config.yaml
n_layer: 14
d_model: 256
n_experts: 32
experts_per_token: 4
d_expert: 128
d_shared_expert: 0
activation: "geglu"
moe_layers: [1, 2, 3, 4, 5, 6, 7, 8, 9, 10, 11, 12, 13]
router_score: "softmax"
normalize_top_k: false
routed_scale: 3.88
balance_loss: 0.0156
balance_bias: false
init_std_router: 0.00929
lr_router: 0.000537
n_head: 2
n_kv_head: 2
head_dim: 128
vocab_size: 2048
norm: "rmsnorm"
norm_place: "peri"
norm_eps: 1e-06
positions: "learned"
qk_norm: false
attn_scale: 0.0884
tie_embeddings: true
parallel_block: true
extras: ["capped logits"]
init: "uniform"
init_std_qkv: 0.0264
init_std_o: 0.00499
init_std_up: 0.0264
init_std_down: 0.00301
optimizer: "muon_variant"
lr: 0.00967
lr_mult_o: 1.65
lr_mult_down: 2.0
beta1: 0.95
lr_head: 0.0181
grad_clip: 2.0
warmup_steps: 200
schedule: "wsd"
decay_fraction: 0.801
decay_shape: "cos"
final_lr_fraction: 0.02
batch_tokens: 262144
seq_len: 512
doc_mask: false
train_tokens: 852800000
steps: 3254
dataset: "wikipedia_en"
Below are experts of layer 5 (counted from 0) of a mixture-of-experts language model. Rows are named router (the router's row for the expert), gate (a neuron's input weights, with its number), up (a neuron's input weights, with its number), down (a neuron's output weights, with its number) and show model dimensions 0-63. Each number is 500 + 25 x the weight over its row's rms, rounded and kept within 0 to 999. Numbers have three digits each.
Before each expert's rows: a language model's description of what the expert responds to. This comes from a sample of Wikipedia text that the model never trained on.

# expert 30
Description: Genus and species name pieces in biology infoboxes, like Cerambycidae, texanus, plus table pipe separators between numeric cells.
router:537521472479477540460509504486519557521493492416492502490467483513511501444510500489514488533483498508499518502489490506483549523499530509495502462501503390502520468511493537453474483466497495
gate0:494488477495465517501469501491518490473494441475541552490506502493469466516472532515528507480492516487468504485526515518493485466489497511486492489537490532550517515500476524545504480530498432
up0:519508479513507533477470508492496511499495486452541525522501522519505506472471477522521525493501487484518531472545478498495529443504489490500480512485508484506492511472541503495457449483472483
down0:504457486509494510476520456489484520494465515498509482517506531538480482546477509478516555538491450529483514540480501536515494484458488502498450468515505457499511494532491522527484512558508538
gate1:532492525459477510457517536477516527515496539521479493476478451515482523490488503503526480492487467484499538483519494470456481523477508529502490497500493475493496536530502503471512508486493449
up1:478468490481445507487571542474489542511466471485494518475445493476530527522488479489522498497505523491474503521515514479473521496487504509521506544528528509486477491476476482510495508462485480
down1:492546532525494475508460532497504512504493512514517494500473491500549496484516513481491500534515513487525518529494500472489553529491483474526480538481500486511484472502495505490501467478494515
gate2:530499487515460473497490513536523499519480515476538510452503484501488518461511479483505461480500493507523476525495465488440535531490529482480534448505516466483518434488478493520491508477500569
up2:457513534499472477500492473494506491522452496526477523541523473461530499516549486471467527476490465494460503491524470491482466484456520469481533507495494512523465507503538505483500439472477547
down2:526471490463513463470518558486528526451539514503511517547477509529481501524482499495521452460517541531491472510494551461487470497535505463504489495463494511479473481503506503533531486470529503
gate3:532481521474519509504496511459531522532494506489486449470525484496472495523494513526480446506518473488557539488452486484486517551453478505459521555496486495530491468495469504517532478473479514
up3:482510536475491489471529477516505522488513497481526488498520512526519499500467515504494504511483501533480491507479532549480515494449543461491505516478479472474498466493529506462513504484487503
down3:489493486497509531427518512529501556526518523508482566519467463488491496518492505547494482516528529504512514484528522484506541519499533489496503505418506494535529506515475496530517485468516446
gate4:540496486508412488440501484535509500472511490492469485529486494518476502488473496511500524498493548466484520497464511464478533531522522513457492502496536495518469467475504551521518505471504501
up4:508471488478456479489519513546479470495492527476501553459538486482479514460502507512500484470487507533510536484491478511466524480453550508462545532494585481495489486534515515494466443441492504
down4:502481523503496493501524463492528565453507468491490493487463498530512491501509470564461451491505499469470503538525438501487463529523478471504514468504484475487497496506452516477519475483515449
gate5:555479486496538531502518495545529525527525477461543513495519512516542507479515459459462532501463492485515509520541468501510485493490541513505521519508491467477500473520509521529447451525535544
up5:494511472534549521490538522534500483509484523475504534526539479492497487489555503507471460471518502529544503514506514456505485457492495479503483528532521514488480478521499522521462486483471513
down5:485507491494450470501491462500493489500467513492551534498497464500526446545505490544548529447498528482470508508524524501500477453435514489495493480492492523503543469479511480501514505553496498
gate6:482498520498475535499512523488488502502476507491499500552502471500489520458489501537520525509483494535526498454470492494517470544462526483489514533477500573508552473472446481479482482501543529
up6:493492495534503481520517499500511493532509502519505509437553540474517445527511472485462486506528469527509489505461479492449481496545489498504515490479480473492478479489527474530524493527483433
down6:469502527504520527498484458476477485511523488468502524467475506505482485493499492509532450488497515465480497473452490510527518493507540522518512530514478527484534510478502542508501472478524527
gate7:538520491469485539499523481493500553504495497422498508515503511468485476464502520466511502531546485503473508508484499481516513489486504484503550456488514436468492489507518532486490486454514484
up7:505531516460467523462511488488483558490461498440510511495458485462483485473502510482524510528489470517476516511465517476509527525514488442538544460513491435481488506498511528456525519447519481
down7:516475491532542470505492521484510480455514497545481496519493522489493488526479521468486523473461511458545492489516482526476477469496463499513474524534506538505484546497494480513515492526535512
gate8:524495462497487520458502492469514514486504530523512460519544544530542480477528526504552492511526486460536533520485503484555503511472435496449461496543499493494482502431480508485437461488503494
up8:470495537479484490536531460531499505473481515500516532488499458479419465543522478491499529494499502568489472544549473508478501520473567448592499505491509474495518494516505489471505495513497513
down8:463468512490484475466516471508492476506469482477501484515489515561516550489529521492481484472505496505546532495515526507532542495503486541465465508444545496516498532539476491495557513481510463
gate9:509485538469520534503508478525489525486463480476538519458528458521473485455468451540459518527507500528535544534487517459494535463540519501469497497475501480474497529522487518515490530443523524
up9:515530531522498481512520517502494548470506527508515455474498479480520512456512499498506529475482511507499501492491488516490499518500470507458547502488530494514484507557492436478510510502514501
down9:468507504463468516499527477546496568509489534516492502530523481510446454464508516515495517515500494476473487506487495464480507530538520482465491489489465519517525492480483549509477475508468486

# expert 24
Description: Newlines and periods ending sentences, name lists or sections, plus section markers == and table pipes starting rows.
router:520531512471506533488542494460493464481533480555452519531538503517499506496459550508451498481513491472480497502509488461464492506516538481533516509488521520486506551494472486479489487504534482
gate0:485537526482461481488510472515513512522494500508446504487539521552496453476502501506528498468485502513516454514488532456496517476500494523473496528500521417511562501571507497488529500485555495
up0:510518418498459521486481466511502500479492516482523475523479501480478524536481507521509553536528526454495536478520510538461494497499515467527492472529489557560490493490509526541492531497488510
down0:498481569471543508486498515508509540511534515485467497483520501516482508531519478517504547479509510549439491489515505492478497488520452517515519490514447461488499516499491474504500522504541487
gate1:516488536484531487535509469496496532462506555503500507491546500481460538477493468510537506497512490519485510525550465541495519480495517451492531450507462544486519490531501484496484495503556503
up1:494488524529482511515503489504500485502536530482483512465538526514521516453521489533502522488541500456474524507511513545542496575480505510535519485507511515512509515545441505506504483496490450
down1:477504490533515517503509536503494518511523543500500497502496495524477527491489519500498492451482506498463534511498541458492515538496488488555523491458528529538537456483544467497501516516497502
gate2:498512472541538521499524531551539526539484492507489459506516484484487513516465508528445474486507479535487533492529518487493521488510567492480482507492492573461532469472524482496512484515517513
up2:479505454508532498486460507437505495469505515484490473508535482489505507426491511506517522519501528502525507498517514513538527512491494553528527489460539463502484476529526509460434480503492472
down2:506523525522508509510494497544491483462479463500548529525474510512474494532518472495512500494512463494515489455487549501515507510447516520487487499527468532492476450472501477501552523532482490
gate3:492526505507509514480485517445478486504487525485499468467508507538504491496466509522510526535465467459499495461482507481486493516497463479525517492473470497475502503465510496511455516512503531
up3:521488455469484471508497511476520539512453504507514468497504491491459497473512505473513509514477523471496507476502516553504553478501558482473519494567524461489503482522490512528497531496444516
down3:509508532531508540492524498519505501454529506479427497509482502499512534483510524533459505504507478447549471502499454489514470501462433520480467494472503501508465463508507472469501439490475496
gate4:462488523488564483509505513524483480513503503452461529506521499484517534499500539442523489518496464529463553504457524480489526505479523520499526508504531492485457538501492531512532517453484498
up4:490485477494506517512535508478489520537521472502526495499540525553525540517471482505501500445508504511507531528524464522497545449492511538492486520490511490480491521457493538484494516516500519
down4:527511528506496513520507515527484507534489514525497522492502489475480501499519471513512539507479492526519481467493502488496507492514510542504438476500484483492497466520485502492534534542552526
gate5:496506472484553472493515520514480448532532503470466559507557518459504481475500531537540477450500489470474497533562517500485462485472508483479513498492491483475512513474529520473508519522563485
up5:497504469489482524484491529514500536497474508480485448528471502521538469514525463491534513501444452584500481457496544490508531501531475519505492508471477534494530486501514477504491489489467492
down5:496491468518496494466510526493509505510514494496512473472542544492524489498543480441513560462522528485503485528542510466461484492492514496487489524504502549513520547477510514493514534475508503
gate6:524525509495534537473526474532457519520500471506498509534518494489516451472505510510487499518524519526453494494537506469493490496499517479433518533444509513448485487537525565504504522490467511
up6:461523532496533482458500599547465497470492516534449507516552555477507482467509518493523469479531498517498519469496458474458512512519459535478515482519491495511566539500467511520517521527519509
down6:484450503544504458534523451457504531502484494536517515481525517499540495517500504471476496498491511551518495481466476499528524495516504508549473498493491522490486494473507425529504476472497475
gate7:512538516489497489447526501522478517448475487495466524524474561523504462515531456488475535475515518532476503442458539487532524467522466524462496517480506499465505530488493503521496519478451503
up7:515548459516463557521458467473497503506519513520514479507504479474527485493462514523505519526505517484495471524516490510503552506518500503499486520521550526504475505480527456496494471552526477
down7:482562497494478479491493559505509508472451559515501463558456499495535509483495506516473473530511536523493497496519473469491501494491500508516512503529506502503503470517521463497521490440502457
gate8:482545475499523516481521501461490488453493526530512519500463521529498509516515474539488493571480509458486516476579467481509456491469487502498466500533485517479475483505477497523512482524500527
up8:513473478467486502497475547490455538518533484503524485518512516487490495509514472477516501452538468487506475477471510513531543488513524509477508478488472496524499501477541538500491488489489496
down8:497462492496504500485545458542489502429474478521470526520468523520484477488465534483485483538474477510513539454496507493514508498531529520530496487492516495496529516475465501534511468453543490
gate9:517503466519516479455516475539483490488555498517472513485530534489510511490540500476473533512464480504502488462449483493503545504504471503508479520474507540477537541485501502477486490547465505
up9:528480520483533488468492553494479479491515528500461520489480490458511467506515539473511504476489495492500492493483529508547523480484466494480456484440461551477499512473486526525493478507466456
down9:484504522472500497527506534501506513501502489515512513504405483493528504515461445523530440496495502497486510493526512498487535503510505494532519461475524470503517477511507530528475488454530497

# expert 5
Description: Short syllables like te, ri, li inside proper names after a capital (A-ri-vaca, A-li, A-te-lier), plus sentence-ending periods and table pipes.
router:491490516512513510538561528508511546498488491503528479482522476473504539490510534495507472534532486495542506501497471553513537516441482510482503516518518497487479537499517522503505503517526495
gate0:503482493488500469490496520464490499490452494471495486526476502489509524515475506522516510469489491440514499538486469493511463497467508463543480472506524469468465511464500487489484527510509450
up0:489572495516482534555450489517507497521501498456473485494464448468493506488488502482492491479558467492493544550490522500483490502496505505499468494488500499477494493540519499462500540475476517
down0:501474505538472498489496489467543536502560522529494479501527532518480520531524461541508434509492506482534476503533524473518550503481527503525490517480496475512520544559472532506509504473495475
gate1:514500508503504470499496519526465447472475525553457446500530499493496463501536490561465503475500519504475523511486522462522564537493438525531475518504506487498487484484533484477513521537541526
up1:528499524510487538458508506501477513539480486499495513491471496502517484519511498472507461516549458499473489504508451516494456467521490516507476502493526532474523516466492471506477481480537510
down1:533527503489471461510470536490508489500539537504467556523509536497495468485504476497481537498548507507512528534487512471497528507534501496498480483530501530526505554531494522498484543489534495
gate2:461476502488515503453505503531496513512496475500518483488515523449519529484512521500468534518482455501507530500499491515500507528478514521561504524489533519498506475497445509527476464464539452
up2:522555503485478505534484504491518492486472540519485471497464512514483469528503466491514427525520499502507483495526530507528526491530471511519507488496506505502511503513487453485550501523537522
down2:538493536481529492483473501490487548487539479503511522510520531479492472498517509497475484466520492486500544488492528469499448494498497515502504531509556510521541496485495508518506458544497495
gate3:541508526528498520540523538538489510540463486484481514464515505492517490464480544483491456530495512475526522472489466496488492513484510485449536538524531471506468499424504531495429477496521497
up3:485476504521501487471528462523494460514492485512532530484495481476498444511537492505523519523540483507533515553497479526489505543485543555539463525467528513453464476529478505475505468455505476
down3:556510510503528532526531483510498490527513512499487496516505501462476503529450525514490489481511519529539515469506507519468498492537516463499506492515508519495515478469498584554483473520548548
gate4:483496504522489481538536474501502493489468474509503495525507469473435498472477488457522458537512543493541475508474461535470530519483486483530529481478500482494464553497496503484519506500488488
up4:506488509540518456470514538469477480483512497461504491474494477474497515501459507442484521521534463492505483510433504494459477486420500521447484524477515489504476527504447469517502489490493516
down4:482487471491493520531544499508499504499481471510503475479465508542527478573515536575495497511486488492478507476519518502504498514478507517505535463539499525480533497524491500465529515539534503
gate5:530497493507490460530554506489491546491482511512485492503513515438457496496478495512514502510478477467492539442485486494509509502479486476546546511504469548508523479471530535510516534500504472
up5:539510506485514524498506465497506508474523509487511499508529509532557491503494521474486470492513506523486545500531507536476457496541480533485467487474512438531498542511489508510493534480524512
down5:510514486474501532507558499501499502485517478500525492508515487488451497487501528498491492475538467498530522511485497470462544487541490469488519487503509519546505513523497443484497513470524491
gate6:440485507539490492534475505470487522499458515500446453455491497477482466492470495478481500540500493540527522485464456525466491470472486523537520525520476506472466456496538516492494534512532479
up6:559511492486527470475483542506461479536463525542538541523509509503518521506484498433556439467487487461489486495550542501478539495468500471476504478503493497522530517483509512460524506468487515
down6:507441500515522507545502499514502524542496505504467512507545514481493502539501533506506473489507520498536531529564515526487467507492541511510525500497519456479550501562515525488500505478527499
gate7:534482516458527502516526479498512502464500542467488472479496464475503495486464496483473474517548498492500484498466474482442511491444487515504524499517480532498483482530478544507475501497493519
up7:465496474521515439480512522476486504484479476528489518530508505492506486474482506499538533474499502475494527485492521468500509459530480455496520519505492506520501486483514499438482510460538474
down7:501474501527542456498482530467477501460466485521498523540502521532484531487455495482467518495546511504476501512482494533493509473535497513523482504477532478478468509526515489520482491480539492
gate8:500520487499501503519494510520484534540502489488488477504501521478477513485539497521523512493529542508472501507501522520504525494506460512562467514511510477504420520499489503532468541452475504
up8:476519506467485486501495527501467461496507501495535513492502486493513436511460498501466465447498503524531512480502510538520469504542467546527545567494490474517486501496500493504521473496512514
down8:545484510494447476482524522508523509455492458467495484475455445505517497514539493500518513511509499473472489515517493458512485514497464509553486526481480531481506505522461499499545463480497496
gate9:488467570495480491487585510515456535510528491483502499549514465516500524482473555475508482495502467456493480464553480499485561501493501537513517496469480457515475488470519496477515488539500431
up9:494494478527477504516469493528500500483484470503451486516498508519509540537518482542457538475502513526471511517509512472528473522513509482467505535556556491498485519535477507501503486493479514
down9:498508487481506470474539497547459542482491476499544527490469485536535496486469552503486536532505493496510472492537513515537515544471514522502488501495513490512464491455501522523529512486495489